Experts of a small language model.
Experts: 80 experts in each of 7 layers, 4 picks a token, a sigmoid router, a shared expert of 256 neurons.
Training: 556M tokens, 8478 steps.
Below are experts of layer 5 (counted from 0) of a mixture-of-experts language model. Rows are named router (the router's row for the expert), up (a neuron's input weights, with its number) and show model dimensions 144-191. Each number is 128 + 24 x the weight over its row's rms, rounded and kept within 0 to 255.
After each expert's rows: "comes after" lists some tokens at least twice as common just before its tokens as in all text. This comes from a sample of Wikipedia text that the model never trained on. Tokens count by the router's weight.

# expert 63
router [104 161 131 101  99 158 153  88 115 153  70 107  89 147  74 118 126  93 122 111 138 119 128 132 144  64 130 126 112 127 146 100 138 114 100 126 132 121 166 155 134 150 145 175 183 120 103 166]
up0 [140 131  86 128  84 139 172 108 124 117 104  92 119 148 158  98 151 133 117  69  82 116 118 130 148 131  84 122 141 139 151 118 156 132 186 118 155 130 142  68 153 165 123 136 114 134  87 168]
up1 [145 125 145 115 129 157 126 134 176 144 129 104  97 134 119 141 117 164  91 144 151 133 137 131 139 125 114 124 167 120  93 151 127 165 138 135  98 130 115 125 148 146 132 143 117 133 143 116]
up2 [ 78 122 130 150 136 127 132 107 113 201 137 129 105 118 151 160  80 136  96 129  98 126  93 131 163 102 128 100 161 107 110 122 114 116 102  88 170 143 134 140 134 121  91 124 125 146 137 120]
up3 [137 125 102 109 117 130 140 120 137 159 123 111 120 136 102  99 137 115 139 119 122  94 153 163 156  61 135 135 108 119 122 121 114 108  93 102 147 140 128 140 119 110 129 150 139 131 130 134]
up4 [183 128 143 130 115 112 143 118 160 106 100 102 102 149  83 133 105 138 184  97 143  79 163  80 128 114 183 140 145 138 145 142  94 163 147 123 122 136 133 127 100 126 109 109 165 107 112 131]
comes after: " was", " is", " were", " be", " are", " been"

# expert 42
router [138 138 129 155 104 141 150 142 151 157  95 117 104 124 126 120 138  99 112  87 132 147 162 137 166 105 155 127 114 129 128 144 118 143 141 124 158 166 165 167 124 134 122 137 181 145  88 116]
up0 [153 119 136 124 143 154 142 145 144 149 115 120  99 162 129 174 130 135 105 124  94 119 128 130 154 141 144 182 143 156 146 131 124 113 129 121 187 174 148 174 110 126 100 141 122 134 117 169]
up1 [ 87 166 139  93 118 116 125  98 106 136 110 146 115 128 149 107 130 158 109 154 117 166 139 131 131 137 107 114 136 127 127 133 220 112 176 102 146 109 103 140 127 153 144 122 151 130  91 141]
up2 [140 143 108 138 119 138  97  92 130 139 124 115 133 107 147 130 130 138 138 169 149 133 129 103 130 117 123 117 112 133 164 109 109  77 137 144 185  52  83 137 141 145 127 129 143 117  85 102]
up3 [ 95 133 117 128 115 155 144 105 136 143 106 131 102 134 121  96 105  96 101 122 136 158 108 111 108  93 153 120 193 151 121 188  89 116 140 124 147  69 136 145 151 122  71  88 147 126 106 108]
up4 [106 118 115 141 124 127 127 174 124 125 129 112 133 103 141 149  87 118 103 124 122 143 123 102 125 105 128 101 146  98 140 126 115 133 135 146 132  85 192 162 146 116 133 149 100 169 150 152]
comes after: " \"", "-", " of", " (", ",", ":"

# expert 36
router [144 119 134  62  77 112 145 130  87 116  71 128  85 161 121  99 147 100 115 126 126 160 127 118 175  93 157 109 157 132 141 143 145  86 108 138 154 147 164 125 122 116 118 117 153 114 134 148]
up0 [156 153 126 113 149 100  82 117 149 148  74 120 125 135 116 132 121 113 137 127 120 140  94 125 137 133 117 125 118 133  96  97 125 158 119 136 117 143 121  99 128 150 179 117 139 134 103 121]
up1 [157 128 111  95 143 173 148  89 174 124  88 136 106  98 130 131  81 114 134 108  95 122 159 145 125 105 144 128 135 133 116 101 114 121  87 143  92 149 136 124 142 186 189 149 132 101 113 169]
up2 [123 141 128 120 118 140 153 100 128 162  99 124 120 183 126  79 118 161 126  67 187 165 125 119 139 115 126 141 185 131 119 138 157 163 138 102 149 122 113 173 140 109 110 179 125 133 122 171]
up3 [110 144 133 121 134 171 177 136 165 116 120 137 106 119 125  93  92 114 106 151 122 161 107 136 167 126 122 146 130 115 134 112 131 143  77 120 118 173 136 112 169 148 153 122  81 148  84 120]
up4 [129 117  69 109 135 105 171 121 158 123 135 125  97 112 160 121 143 150 144 148 122 130 161 112 155 151 142 118 158 112 118 101 114 125 110 128 132 138 130 147 121  98 119 150 145 147 135 141]
comes after: " |", ",", " in", " and", " for", " of"

# expert 46
router [118 134  88 121  93 132 157 162 119 106 101  99  78 131  93 143 185 138 133 143 100 139 133 128 170 107 119 134 119  86 145 150 154 114 121 118 129 203 157 146 105 127 123 102 180 111 111 166]
up0 [127 108  92 123 187 109 108 134 131  96 151 142 143 125  67 131 180 128 185 146 124 123 135 150 127 121 127 109  59 118 145 144  99 121 120 116 100 142 139 177 145 140 126 151 133 110 125  87]
up1 [144 107 126 120 102 129 121 112 120 133 146 140 138 153 154  99 112 132 128  93 147  98 154 109 121 134 132 175 168 106 134 134 109 125  79 117 113 117 147 150 133 138 100  97 156 167  98 139]
up2 [151 131 101 140 118 179 123  96 145 147 126 182 123 108 127 134  72 114 129  80 148 134 114 124 113 104 141 149 116 116 112 151 147 122 174 104  98 152 123 145 141 126 117 123 128  99 105 129]
up3 [131 100 118 139 143 146 132 110 129 128 135 101 128 132 150 174 126  90  85 123 106 141 124 128 153 127  99 114  89 135 124  99 136 162 135 162 139 162 166 106 185 155 143 130 137 119 103 123]
up4 [ 98 146 131 130 103 135 126 124  77 142 133 140 106 112 145 134 154 138 144 124 103 146  96 129 163  97 124 147 103 120 150 122 153 114 138  99 129 118 140  98 148 144 117 139 179 110 139 129]
comes after: ";", "–", " D", " ", ",", "D"

# expert 66
router [122 106  87  79 127 141 157 132 114 156  99 128  70 120 106 107 158 139  83 143 143 139 143 124 151  78 155 132 134 130 155 133 117 145 143 144 140 185 176 159 154 142 196 101 148 152 104 157]
up0 [121 131 132 146 144 143 119  94 108 139 111 141 115 157 124  71  58  90 106 125 124  96 117 103 130 119 147 145 121 110 133 134 160 133 169 138  98 122 131 168 137 159 117 139 134 114 108 129]
up1 [126 132  95 139 109 117 137 154 105 110  91 141 108 125 122 163 161 106 125 134 150 153 123 153 160  89 114 135 115 105 144 150 110 130 135 118 162 117  84 136 125 150 116 124 162 109  96 130]
up2 [119 126 146 153 109 128 165 152 140 122  76 142 133 140 132 104  80 109 132 104 164 146 153 128 120  87 144 132 165 113 126 140  97  99 174 157 113 105 103 147 177 160 117 136 197 147 155 153]
up3 [165 160 129 114 130 118 134 118 180 153 141 107  91 125 135 143 118 115 139  75 154 145 141  60 153 137 167 119 184 139 136 128 107 110 147 128  75 157 200 144 126 134 104  99 127 118 128  67]
up4 [130 136 138 132 133 148 131 160 105 139 137 152 131 121 128 125 151 149 134 143 143 144 149 132 131  90 151 144 109 131  96 124 146 130 135 120 141 101 132 115 170 156 123 109 142  94 162 144]
comes after: "–", ".", " (", "′", "-", "°"

# expert 62
router [102  99 137 111 114 109 166 141  93 113  62 118  93 159 115 112 116  94  92 128 143 163 145 111 197  95 125 110 132  72 129 130 105 114 124 113 156 227 159 162 148 149 108 122 152 161 101 142]
up0 [144 102 114 162 148 172 144 144 146 161 102 173 128 149 104  84 106 164 159 144 137 144 149 128 146  97 124 110 112 112 133 105 100 126 162 101 148 108 148 155 144 175 105 205  90 116  91 130]
up1 [118 132  60 146  84 123 103 164 119 149 129 126 138 133 160 123 139 102 119 161 138 109 107 154 105 123 111 131 161 127 150 132 182 120 135 130 137 119 122 107 139 178 109 125 103 104 159 109]
up2 [141 103 112 139 137 101 102  95 105 113 142 121 101 153 133 134 184  80 103  86 145 118 178 118 144 152 133 157 146 148  95 134 182 133  95  81  85 125  98 135 129 124 152  99 124  99 167 113]
up3 [138 112 125 163 104 142  86 101 143 128 166 169 134 162 140 115 160 122 127  49 141 169  96 152 152 120 140 151 126 111 127 143 188 131 154  90 102 155  93 108 186 136 170 122 120 135 136  89]
up4 [125 164  80 111 127 105 116 112  85 137 123 122 115 160 119 115 136 160 171 147 140 143 143 130 100 101 128 167 127 147 182 166 157  93 123 130 117 132 137 177 122 146 134 122 184 112 152 133]
comes after: " |", ";", "|", " (", " /", "N"

# expert 70
router [137 129 118 105 106 133 131 113 126 118  70 127  86 155  92  85 149 125 114 115 131  77 127 132 136  97 178 123 172 134 162 174 148 180 139 155 125 120 146 147 151 179 123 120 129  91  99  76]
up0 [ 62 111 113 153 142  83 126 145 124 107 122 138 130 130 124 129 144  57 148 142 120 131  92 189 123 142 142 123 175  77 104 113  95  80  82 150 122 142 168  96 175 115 107 121 154 156 114 116]
up1 [109 104 151 140 162 115 126 113 106 133 109 104 118 115  89 117 122 140 161 132 112 117 147  85  98 129 179 119 187 117 155 154 128 166 140 144 131 113 136 126 119 105 146 103 139 158 111 135]
up2 [103 146 120 130 121  94 178 128  99 166 115 118 142 135 154 126 120 125 116 133 172 170 117 119 113 127 107 128  80 153 130 105 100 136 110 141 192 142 113 145 115 100 132 173 103 162 137 176]
up3 [164 106 157 119 153 157 187 154 128 139  92 103 135 150 144 107 142 151 114  92 135 140 174 121 133 135 194 178 192 121 126  99 126 163 185 124 167 119 111 150  89 111 109 127 129 129 140 123]
up4 [143 146 117 148 154 157 122 164 159 104 151 143 138 102 126  80 159 126 134 170 126 187 125 147 147 132 125 121 173 152 136 104 129 121 119 127 108 130 134 186 174 121 144 107 113 108 124  99]
comes after: " to", " he", " also", " and", " who", " which"

# expert 25
router [118 129 129 113  89 150 126 118  84 156  90 108 107 140 120 135 134 120 128 134 146 130 123 138 140  77  96 111 145  99 134 109 122 114  89 153 143 143 120 132 169 168 152 113 147 138 141 135]
up0 [123 106 104  84 134 152 122 104 117 140  92 145 137 132 112 137 133 123 160  79 134  85 129 117 121 142 106 126 163 149  69 172 102 123 113 122 135 119 112 139  96 149 164 134 190 145 141 119]
up1 [ 99 112 114 158 134 129 179 142 163 116 116 143 124 126 138  94 154 161  93 145 170 139 137 131 129 104 127 167 151 137 159 129 128 106  99 148 124 132 109 108 157 121 144 133 155 122 134 136]
up2 [126 167 129 109 145 101 103 123  92 170 103 157 137 152  79 117 155  95 141 158 123 135 123 134 111 121 153 174 162 113 161 152 116 150 104  97 160 132 120 122 145  93 135 108 120  95  92 117]
up3 [139 131 124 132 157 125 134 133  85 129 147 123 141 143 135 122 175 139 152 136 140 125 113 123 146 122 132 131 115 130 120 128 152 107 135 156 126 154 151 193 118 132 113 117 140 125 171 127]
up4 [121  98 126 118 159 140 114 134 134 140 137  82 115 176 124 155 102 130 133 153 153 119 101 109 157 117 103 142 158  99 123  97 122 159 134  71 126 131 164 154 148 158 131 124 111 108 115  87]
comes after: " a", " an", " first", " A", "A", " new"

# expert 56
router [111 145  87 120 106 138 176 131 148 114  87  98  63 153 110 131 162 110 125 146  99 122 114  90 166  77 145 123 163 126  97 127 116 122 115 132 165 164 166 128 116 110 139 143 154 140 114 124]
up0 [ 97 137 120 127 146 116  72 175 124 142  89 129 134 152  88 110 122 141 124 175 148 150 112  96 102  96 132 104 139 137 150 145 139 145 132 151 123 155  99 145 205 122 136 104 154 104  95 127]
up1 [114 143 133 146 148 127 129 123 127 115 134 157  68  95 187 147 143 149 101 128 129 160 125 109 138 140 123 119 114 102  98 106 120 143 108 127 118 170 138 134 158 129 152 158 109 119 113 151]
up2 [103 125 105 139 108 130  94 143 144 111 118 167 117  93 114  82 141  91 124 131  81 144 100 143  95 108 153 111 176 133 136 115 102 108 113 123 113 109 169 163 177 108  99 114 146 152 139 112]
up3 [ 92 138  97 134 136 171 137 106 141 120 121 121  92 148 120 140 149 168 140 127 144  76 105 111 146 131 134  77 119 101 123 126 140 152 108 130 103 137 176 107 141 135 151 114 113 149 127 103]
up4 [128 161 137 106 145 132 110 103 159 139 105 102 124 179 136 120 120 123 120 160 136  91 162  94 200 124 104  93 173 125 127  92 152 116 136 113 104 168 105 131 158 116 111 113 118 108 122  98]
comes after: " (", "born", "–", " January", " March", " May"

# expert 52
router [145 121  98 146  74 167 207 151 113 147 108  92 100 161  90  74 148 150 109 170 178 117 167 140 144  62 164 132  99 118 152 111 128 114 135 116 124 161 143 156 149 110 113 147 185  98 111 145]
up0 [137 132  70 132 179 136  81 104 107 149 146 128 102 140 118 164 110 156 127 161 146 171 111 128 142 117 161 107  96 131 156 165 128  85  92 104  98 148 133 183 114 125 168 141 128  88 126 138]
up1 [157 176 114 147 146 147 125 103 129 153  91  95 109 143 179  75 137 130 150 110 150 152 159 141 114 110 121 116 102 151 103 120 116  94 133 106 113 124 153  87 156 134 138 117 188 144 110  88]
up2 [130 118  95 156 105 137 156 173 107 142 155 143 116 143 102 134 165 136 118 144 143 104 153 131 149 107 182 124 141 124 105 112 131 112 143 116  97 142 144 132 210 113 107 132 123 110 139 142]
up3 [130 125 137 144 146 117 111 147 154 149 127 188 104 141 114 155 142 126 133 124 100 124  84 157 107 135 117 139 127 137 131 145 116 115 161 158 133 115 132 124 174 147 169 121 171 127 133 106]
up4 [176 103 115 129  95 131  82 128 143 130 149 125 125 136 177 121 105 118 113 140 177 130 166 164 145 122 141 145  82 115 120 113 122 136 124 116 140 153 119 140  75 140 127 133 149 106 125 122]
comes after: "|", ":", " on", " of", " (", " number"

# expert 30
router [133 122  97  99 115 139 145 169 109 142 110 124 113 134 140 105 155  74 157  97 110 148  91 107 191 152 137 135 185  70 155 134 117 145 151 111 119 219 176 156 153 123 100 113 127 119  83 134]
up0 [123 127 128 123 127 146 185 133 147 177 120 115 141 190 108 108  99 158 107 137 177 107 128 105 138 121 132 155  90 128 197 119 114 103 108 102 168  99 115 116 107 158 129 128 160 104 142 147]
up1 [160 122 168 118 126 118 162 143 156 114 118 140 147 129 103 111 121 130 119 127 102 119 118 119 139 127 150 102 159 175 128 116 142 119 100 155 158 167 115 110 183 151 120 136 154 112 108 135]
up2 [111 139  91 133 117  98 162 134  83 139 107  85 137 145 121 118 113 151  85 131 147  96 167 162 123 107 103 107 126 129 130 146 133 128  86 144 113 139 144 182 120 127 127 125 152 148 168 153]
up3 [141 117 192  99 121 141 135  88 147 179 113 119 141 172 120  97 126 121 126  93 121 134 149 144 127 129 152 127 130 125 128 133 112 158 131 142 136 121  66 135 134 179 168  97 160 126 131 123]
up4 [118 114 124  99 115  91 152 109 146 102 101 105 120 146 132  75 112 152 125 133 123 111 147  90 110  99 159 117 172 158 107 142 120 122 124 132 140 123 127 124 140 158 112 142 160 144 160 137]
comes after: " ", ")", " 0", "%", "}", " 1"

# expert 9
router [125 107 111 106  91 155 139 151 143 165  89 102  48 124 112 107 121 114 102 138 118 151 133 152 150  49 156 144 135 104 145 129 141 126 122 129 156 151 159 175 127  97 137 145 141 135  78 132]
up0 [119 135 114 172 109 127  94 102  89 151  82 129 134 147 164 122 133 102 128  82 128 110 118 143 133 114 126 129 127 112 147 162 105 135  93 134 129 146 126 131 144 141 138 178 154  84 124 155]
up1 [135 123 115 145 148 138 112 151 134 138  94 118 143 150 131 105 129 148 182 130 134 136 124 119 130 129 127 118 139 120 143 114 101  91 147 169 113 157 116 179 123 136 134 143 136 170 110 138]
up2 [122 145 103 112 152 119 151 176 102 145  87 127 114 130 145 137 136 135  94 110 129 147 141 114 139  86 155 171 125 123 151 136 102  95 154 111 181 116 144 148 145 171  79 141 116 166 119 144]
up3 [ 91 154 126 147 103 142 147 147 147 123 143  85 132 124  63 123 115  88 136 130  83 143 108 106 118 106  84 140 136  85 183 102 125  93 111 165 138 131 169 165 126 169 133 107 185 143  89  93]
up4 [104 115 126 121 109  89 174 125 113 133 158 119 158 158 149 113  96 123 128 139 149 138 150 152 121 143 171 113 130 136 121 168 126  84 142 145 130 138 148 128 111 134 127 110 154 144 136 135]
comes after: ".", ",", ":", " $", " L", " 5"

# expert 32
router [139 121 135 122 134  94 175 167 119 121 100 123  86 167  85 111 146 100 106 131 121 120 141 106 191 100 141 144 127 121 125 145 162 128 134 116 123 165 137 143 109 166 151 131 163 147 108 127]
up0 [130 119 122 157 126 130 126  84 158 134 120 112  90 127 121 139 137 167 103 137 165 223 142  98 130 120 142 146 148  85 104 117 143 158 110 129 131 126 168 124 147 132  81 145 127 136 130 177]
up1 [109 105 137 115  92 154 149 122 118 117 119 156  94 147 142 151  93 132 114 123 184  90 125 106 113 116 103 144 182 127 140  35  89 115 117 134 101 131 135 154 110 130 120 127  85 133  98 142]
up2 [160 118  87 137 123 139 104 115 164 162  93 121 115 166 134 149 141  67  89 143 176 178 175 192 153 130 100 150  98 156 110 154 143 118 117 107 121 150 181 135 132 111 110 118 135 148 126 130]
up3 [146 117 142 126 118 142  83 106  72 120 124 143 120 115 108 116 140 130  99 145 139 138 134 129 181 155 115 127 110 117 117 118 117 136  82 139 139 175 140 102 116 120 127  92 145 107 124 139]
up4 [131 171  51  89 138 141 153 129 132 162 116  96 129 146 128 138 121 157 121 148 109 169 125 114 150 137 109 122 144 148 128 117 125 135 109 135 176 148 113 148 115 111 108 156  91 101 130 106]
comes after: "\n", " |", ".", "==", " ==", "==="

# expert 49
router [159 132 111 113  81 144 155 143 133 122  81 122 106 158 113 102 132 119  91  94 125 103 125  86 167  97 145 127 119 134 147 137 147 127 126 154 157 198 144 141 113 140 109 118 146 111 129 173]
up0 [123 128 147 102 178 117 198 116 176 115 174 136 111 114 119  92 129 152  71  67 155 117 121 165 120  96 114 171 128 147 109 113 150 103 157 111 105 122 105  85  89  97 138 116 122 134  97 146]
up1 [105 140 147 122 159 166 108 157 144 150 133 153 106 150 130 105 153 103 165 154 121 163 117 110 118 115 133  87 129 129 142 119 153 170 116 127 124 142 144 109 132 163 153 120 139 131 173 119]
up2 [120 156  88 106 104 117  94 101 120 130  80 128  97 126 159 129 107 106  91 121 118 144 100  83 136 149 113 182 131 108 113 113 149 155  78 137  96 159 145 126 129 115  99 127 118 119 107 104]
up3 [ 97 115 103 121 128 118 143 143 159 165 127 107 135 117 122 135 104  84  89 133 126 179 123  95 131 126 130 147 114 124 133 127 138 172 141  91 109 129 117 151 157 151 106 113  96 121  81 117]
up4 [125 101 124 145 140 118 115 140 149 122 110 132 115 169 135 161 132  80  97 123 153 110 124  98 144 142 112 164 100  98 135 162 113 108 167 127 114 170 122 157 118 157 163 134 110 113 109 146]
comes after: ",", " |", " and", "-", " by", ":"

# expert 53
router [136 143 120 105 111 135 148 158 116 124  85 105  77 132 108 133 159 105 160 122 174 110 147 117 166 111 159 105 156 107 128 114 102 125 115 107 135 170 133 145 136 136 127  99 148 129 107 113]
up0 [150 115  96 189 152 132 103 136 165 119 142 150 119 139  63 130 113 118 123 131  90 138 135 200 157 112 108 118  94 135 180 138 131 146 171 126 131 148 145 126 125 107  98 143 144 109 125 123]
up1 [143 142  68 142 146 133 133 153 138 162 140 105 129 125 117 157 107 149 147 135 106 139 122 166 133 142 103 149  94 140 208 119 126 156  90 108 134  95 155 131 130 128 142 133 130 100 150 122]
up2 [107 208 124 152 192 169  95 123 137 157 118 119 168 117 144 134  93 118 137 162 133 146  95 106 111 127 112 133 100  82 145 107 120 111 160 138 112 121 135 126 158 137 162 173  85 108 133 103]
up3 [151  89 183  98 139 157 160 128 114 172 107 119 101 114 111  68 114 132 118 145 123 146 169 138 149 115 125 161 155 172 140 107 149 109  84 146 145 111 139 113 127 134 119 103 141 129 147 146]
up4 [130 111 106 123 150 169  94 141 186 165 121 140 103 133 129 137 106 102 101 164 104 160 138 171  79 105 124 147 134 147 143 146 139 118 152 109  99 110 131 158 137 158 157 145 142 134 103 120]
comes after: ".", " |", ")", " =", " information", ")."

# expert 73
router [126 135 144 118 114 183 131 168 167 149 100 103  88 163  65 123 140 115  93 109 100 142 142 114 189 126 163 148 141 103 130 124 104  91 129 137 119 215 162 135 147 113 128 128 166 147 132 124]
up0 [126 140 101 128 147 127 179 138 137  97 124 129 106 122 145 102 113 159 152 119 138 117  99 145 140 118 147 160 105 111 179 150 104 113 113 134 128 132 121 108 163 168 121  99 118 155 131 147]
up1 [131 125 160 160 188 143 144 101  75 106 130 147 139 135 103  90 126 112 139 147 186 138 149 112 150  83 170 123 171 127 152 147 113 119 145 105 110 149 130 158 146 114 136 138 126 124 111 113]
up2 [144 141 125 151  55 128 159 142 118 139 100 154 134 109 138 146 126 113 104 134 133 135 143 144 133  85 181 116 119 102 138 151 143  59 113 124 149 143 111 113 159 157 125  75 195 124 144 154]
up3 [140  99 132 142  90 105 126 124 126 125 120 165 135 126 156 135 142 138 138  99 136 120 136 123  98 126  86 108 180 140 122 132 126 105 130  99  97 143 120 133 145 136  95 126 143 143  86 108]
up4 [107 129 105 119 137  99 131 127  59 111 124  83 105 136 103  88 129 152 123 106 157  92 141  84 143 120 161 103 179 125 124  95 161 124 133 140 137 149 126  93  57 127 123  91 139 177 158 169]
comes after: " the", " 1", " 2", " 3", "th", " 4"

# expert 31
router [142 123 155 158  92 137 181 150 136 111  93 109  92 166 133  91 157 137 126 123 143 123 154 119 171 117 150 138 145 142 156 135 144 133 158 117 131 165 155 155 166 138 136 133 139  96 117 148]
up0 [154 137 137 137 136 101  97 114 133  97 111  93 103  83 123 118 127 124 149 141 112 127 138  84 115 100 122  38  96 113 133 165 114 133 126  99 138 137  99 151 116 152 170 150  94  89 154 139]
up1 [115 212 133 154 123 119 138  87 171 168 104 138 132 141 136 144 143 116 114 126  73 131 133 151 145 121 139 159 114 122  85 107 174 132 195 171 102 139 172 153 103 137 159 133 183 158 136 116]
up2 [151 118 135 136 166 128 121 150 175 134 101 142 132 127 136 107 126 123  95 169 118 127 118 132 121 108 157 157 113 123 151 133 137 139 149 106 125 113  97 135 131 108 122 167 130  79  91 104]
up3 [125 132 122 155 142  83 134 111 129 112 113  80 118 152 123 129 125 162 120 155 153 136 147  97  94 103  96  95 148  86 139  97 135  87 133 140  74 117 127 162 148 123 142 111 123 105 161 137]
up4 [122 134  97 106 131 123 113 119 148 102 125 142 110 108 116 129 152 127 125 127 109 107 134 144  91 112 151 111 102 128 149 130 119 110 164 130 115 117 157 155 121 162 130 107 130 166 132 140]
comes after: " the", " (", " World", " at", " for", " won"

# expert 41
router [125 131 110 126 149 151 160 132 150  98  88 130 128 184  96  98 109  94  99 135 162 130 144 116 152 117 145 137 117  98 145 112 112 128 144 132 121 142 147 134 150 104 150 121 135 133  91 156]
up0 [ 97 165 141 155 137 129 139 128 140 149 137 185 104 114 153 158 143 150  90  73 176 148 117 156 149 134 114 172 149 132 130 123 141 154 169 144 129 134 152 133 125 151 161 137 128 115 124 112]
up1 [162  83 139 154 146 157 144 119 104 210  92 121 101 150 160  92  85 127 124 147 100 149 141 132 117 132 100 129 147 163 128 140 146 132 136  98 146 122 133 123 117 172 128 111 136 116 102 109]
up2 [135 120 124  87 154  75 126 108  93 118  93 150 122 147 135  98 162 124 109 131 153 106  92 153 125 126 108 127 135 103 124 169 136 159 108 119 105 149 156 104 149 147 139 134 115 122 143 102]
up3 [ 64 111 123 117 117 107 115 140  97 146 146 139 141 107 122 105 106 101 138 149 136 166 160 133 126 108 107 127  87 117 111 186 144 144 112 165 164 128 134 140 158 150 151  98 207 110 147 129]
up4 [136 119 137 120 113  90 179  84 139 106 114 110 111 185 137 113 116 154 103 178 133 117 169 140 129  94 129  95 143 113 117 143 133 129 120 148 149 147 104 118 119 118 178 137 114 150 146 104]
comes after: " of", " the", " in", " for", " to", " with"

# expert 51
router [101 136  89 120 116 148 164 143 135 113 102 118 114 157 107 104 120 102  94 154 156 145 141 118 141 102 144 155 149 139 121 117 108 121  98 173 103 127 153 122 153 113 129 111 123 158 101  99]
up0 [160 147  83  85  98 108 163  85 122 129  98 102 110  87 119 126 111 124 114  99 157 123  90 109 127 111 155 133 161 119 132 105 110 147 109 132 120 168 145 131 137 101 116 105 119  96 110 138]
up1 [134 103 126 103 139 115 138 108  99 135 127  81 121  96 125 183 123 134 101 121 149 133  94  66 106 125 125 142 129  90  94  85 119  99  76 158 119 140  85 114 127 107 107 100 154 142 159 157]
up2 [108 136 129 124  90 139 158 110 128 140 116  89 101 149 132 190 113 173 130 168 149 119  96  99 146 114 112 164  67 112  94 109 144  83 138 152 164 159 113 132 114 115 123 132 147 115 114  92]
up3 [134 121 158 137 130 122 111  76 106 100 122 124 104 131 106 129 111 128  81 105  89 130 116 142 123 146 132 113 172 119 123 141 141  93 128 134 175 135 174 140 101 150 158  52 111 179 100 126]
up4 [131 148 123 129 118 103 150 146 144 126 137 120 105  89  80 114 164  92 125 106 144 119 114 143 139 142 140 192 165 160 133 115 115  99 104 131 100 126 138 109 127  85  80 101  86 122  72 136]
comes after: " the", " The", "The", "the", " first", " main"

# expert 24
router [146 121 129 141  74  99 157 156 135 173 103  93  98 157 117 136 117 122 124 122 107 108 154 106 214 116 130 126 138 137 150 127 181 124 128 107 138 213 147 152 112 133 143 109 144 140  95 143]
up0 [ 95 127 117 142 163 138 153 129 191 116 117 112 121 182 123 109 142  78 136 154 129 104 155 166 181 129 140 139 103  99  96 118 156 120 154 122 140 176 132 167 120 140 113 182 127 144 168 115]
up1 [140 117 142 107  67 127 127 140 143 122 112  70 116 125 104 125 163  47  92 134  99 136 124  97 139 139 181 118 126 153 125 142 135 120  94 187 178 155 144 123 136 124 106 140 151 111 126 119]
up2 [ 90 121 105 149 176 174 109 133 111 109 103 113 112 132 146 133 155 149 101 193 103 152 150 165 124 116 105 178  96 159 152  99 149 166  93 137 156 132 133  99 114 106 121 114 162 111 155 127]
up3 [133 123 107 109  90 165 177 136 152 140 109 118 105 135 136 113 151 121 153 112 101 105 174 148 167 111 132 121 127  89  99 127 105 117 172 141 123 152 117 123 167 117 118 162 142 132 119 136]
up4 [145 120  85  83 137 129 134 146 128 145 107 109 112 139 133 123 113 155 132 143 103 109 103 136 183 158 136 112 119 167 131 121 133 166 127 117  90 147 104 157 105 127 114 130 127 125  99 140]
comes after: ":", " of", " de", " in", " at", " V"

# expert 68
router [141 125 115 120 108 102 161 120 143 137 114 109 100 184 132 115 112 136 116 125 103  97 125 117 201 108 123 161 125 135 150 127 141 102 127 131 127 210 181 134 121 105 148 127 111 126 120 129]
up0 [135 105 107  94 155 157 141 128 109  87 136 112 146 151 127 110  95 144 139 109 131 157 152 123 174 135 130 136 145 151 145 114 125 118 134 149 152 156  86 128 134 122 144 119 140  90 129  99]
up1 [ 93 157 146  97 153  86 140  84  93 120 122 116 137 161 139 149  89 144  76 143 158 132 132  62 158 168 146 139 101 145 126 145 136 149 129 105 117 208 114 120 121 101 166 126 158 127 115  81]
up2 [146 140 144 105 107 159  79 134 142 171 117 153 120 106 140 117 177  93 123 143  84 101  64 109 152 122 130 137 110 194 177 142 159 144 145 112 186 127 143 141 156 126 133  98 100 141 116 148]
up3 [117 113 120 126 125 148 137 115 145 136 123 164 112 182  89 133 156 112 125 153  91 132 115  81 178 111 128 126 200 127 163 155 122 154 140 157 158 162 165 161 129 108 131 158 169 142 170 148]
up4 [ 81 142 109 140 138 124 179 120 149 104 125 152 115  98  95 123 142 128 110 110  89 119  98 121 131 143 169 108 138 112 145 126  98 122 159  99 109 144 113  99 124 129 141 148 143 134 126 117]
comes after: "|", " |", " M", " R", "=", "R"

# expert 20
router [ 97 145 100 124 114 102 142 174 128 146  89 119  97 112  96 118 150 100 114 157 131 139 127 104 162 126 158 135 166 108 148 119 150 102 169 145 150 175 145 142  99 107  91 147 109 135 114 136]
up0 [129 176  79 127 185 161 130 149 175  72 113 135  97 109 126 111 109 156 113 157 165 118 114 110 135 108 125  90 123 154 141 107  81 116  92 151  99  92 110 174 147 132 126 138 142 126 111 114]
up1 [171 124 125 143 129 113 122 112 120 123 118 123 110 124 111 109 159 111 168 154 121 111  96 144  94 130 136 103 153 118 132  98 109 180 131 129 110 116 114 105 118 125 179  96 117 125 127  97]
up2 [151 176  87 148 128 116 107 138 143 155 103 165 147  91 160 101 111 124 141 155 157 168 131 142 112 112 105  95 125 115 145 123 131 121 167 102 167 128 128 141 183 162 128 149 106 167 111 124]
up3 [107 156 146 115 135 157 120 179 143 146 124 102 128 117 139 123 137  98 117 162 103 130 109 131 118 103 118 123 164 106 115 169  97 101 104 138 133 133 124 141 156 159 150 166 126 132 145 120]
up4 [144 121 197 135 166 141 175 133 134 175  86 116 135 191 152 138 151  89 131 106 165 127 164 155  73 124 134 127 164 134 135 132 126 156 151 117 146  88 138 118 133 154 111 135 119 155 110 123]
comes after: " ", " 0", " —", " 1", "0", " 2"